{
  "d_model": 128,
  "d_expert": 32,
  "routed_scale": 1.0,
  "lr": 0.00474
}
Below are experts of layer 9 (counted from 0) of a mixture-of-experts language model. Rows are named gate (a neuron's input weights, with its number), up (a neuron's input weights, with its number), down (a neuron's output weights, with its number) and show model dimensions 0-127. Each number is 128 + 24 x the weight over its row's rms, rounded and kept within 0 to 255. Numbers have three digits each.
Before each expert's rows: a language model's description of what the expert responds to. This comes from a sample of Wikipedia text that the model never trained on.

# expert 21
Description: Biochemistry word pieces. Word-initial and middle pieces of scientific and medical terms, such as tyro-s-ine, phosphoin-os-itide, co-re-ce-ptors, di-oxide, and prefixes like bi, per, pro.
gate1:141130167161144129109109120144107121109144172092158091140136120122135120116133095191046156090149137141103145102094140136139145147141127133134115128122122146138101157188127105148118142149141116127124137134131153142125147056147107111118129152108146096141132134108138116152074116137154154144189076142146157125162148111136119160140142112128113167125154120134117123196109138118106121140132
up1:084174158120171126151066127159136099141125134137114096141148124158115132135169138128093102173105139128146140121151127127135160086130125164133120143162110120167137143155147128150137102113151067085134155111143085152113121097098113128128082108128102092129142125111088118114118105117118141093097109139130133144160113125107106099119108087120121108091081090124134110101075123137130119099161
down1:167099140095118118142141138128122157163130086131150111074119126097170086116102127132091133150092125146160106134115157133133144152124130144115151115098161140171132123139145119146132143110175131116111103123151116141117162117147126109173152132088193112098158123155080168144123091130157116138133134126134111131112148098091123181138163125122119134101147100084181173125143143149120112126090

# expert 41
Description: Sports word pieces. Word pieces after a or su in sports biographies, e.g. athlete, ahead, suicide, plus goal, weight, year in rosters and match reports.
gate0:148148125120122126085119127167193119099172133128111108127082120154134114138130127131088132106123142135131148091132132148140063150107098178131140130140171165088127137112127141137111122104143163129120128145124118149092124119116128151115116132139156108121125133174115108177162163117154108136135111157138122165111103114139112117100155139104145088087186140140094160125100150196112127131091
up0:133136108110118124147110111128088145145139169158122102101144146120107126097116137146150118112086111127167151117148121073127145095158091135096126129137103127159098114119056142112152167112111112127100136137115135096127115083167135113131155151097133141089143116125157104087143108142166159175153112120136140121157140146105097137115147099132089162138075131108162101104137122077115138081124
down0:107133111116137109114145106150160097093136125163135115106181168104134138133101146120078139138150133098164153166125156084152101121115102155120116146123123158129163121134139162132158164137135123088132088122134171106101118091138111114148067079159150145155131122139132143121075100141096102128157129163086125160128125154116136138151160163157076142130123125146156123138106160121108113147120

# expert 57
Description: Short-vowel word pieces. Short words and pieces with vowel plus consonant, such as set, head, main, change, water, as in headquarters, film sets, S-et-ophaga.
gate1:115114165094133126134120121117163094105090135155106105147098114126162120160100141113114136137129170190117176121129128146150125124108121132093121155153108113162140148110101156091127112096143131125146113143109129093122141117176147119085125150094150146130130124140114125174102155160136121110139134175138147126118103169137062115117183100149090156136119052148154128123121137142144104105121
up1:113102171121123100122138118100122099119128134123159153108136141087161160130125089148094099158105159125109168137144111162129081169127141178116149141111110102132141159106122119060113116115124102148177148129113140085126126160117110127140138147126128141130105100091142141122093156125183165129123182148135145142079092140098122145131141123126108124114090121140177146153149121151158128101094
down1:113138139112110134105115128137187107181136130105192141133125134134125135094153081140134115123085117123136123075098170172131114147174125132140131107168135119100114155109125124138127169154139132136166149128144101165150146185119108124136136140101088156114106121139155143195161152110161150130114124136171141137127100082109164126138105123090154141131127132105158127120178138132128132142139

# expert 46
Description: Word-opening fragments. Opening piece of a common word split apart, such as us in usually, fe in feudal and feels, app in approval.
gate5:113128117127096103146134130113096112097099113095116147117130122172166144067147151120122102163163138135112116133130121145153107115109136131112115145135102113173134131096124155118171098159123120180148127132094189124130137128121127148178190132091140128086119095156114131135135126116105137114111162124128111099148146123161167053145114114161112138124099151102121180143160108127102106135122
up5:121116102120100129140108102112120140137130166120158111131135154111118076111142108143121133104128126141126073146127117111143153150156151128122128108167128143112091140139153096083134193094130132151137148178188134084139134165115139131148138142132106101116133110175128145105142158114148116120167102099077132180164120134135110122086107079144127127102113143128105076132132155150172101154125
down5:149153142133150139118167135138143087151131145129134156114067116102099142125141162136118127108112112135111115107152119128104153125100169115126105107133173172106126098152109108111130111079101135136136123120138137147156126106074148117128085085134066121173122126130139108143126081097108067112115149115129103111121182168175174122161116126116116119146099085148129139130136135115121147127091

# expert 3
Description: Vowel-final syllable pieces. Mid-word pieces ending in i or o, often in foreign names and words, such as Świd-ni-ca, tech-ni-ques, imme-di-ate, Bi-k'at.
gate1:150125132143119159095102081109131099137152126139138123144093087150179125141103118121102127115121140152128118106136172102194129090140118087135144123157127153110120133118170154128138135091112149132142132128131145114115160132142112119167125138091142142078144145137123128206097131113113153106145154113118137122106139175163152128114150139136150168066118108127117120153095094129141112060144
up1:139140092151115146122159115127099145153115133110152106134140146115111136119137154074078118189121129133149074138105145131112123128138058165175107137081113107140127167126115170142119116132130136123148126113146131117157081171070119118119116093162150127118144098084151105121140108143137119109121091130142156089153105115108140115134148132115138137121138107124152126147115198104099137119168
down1:150101116142140178136143097151109169126101097142125154131123123125114105075162121069135116078112155111124159134089097150149112151136132122134125087101157104129123136158140124106120079158133085114132143115081149146131105122120166157133161104122119158084166138148132153152094152138161109179138124098124081097156157109123131161088130113127168102156103146120101136135134148127123140139130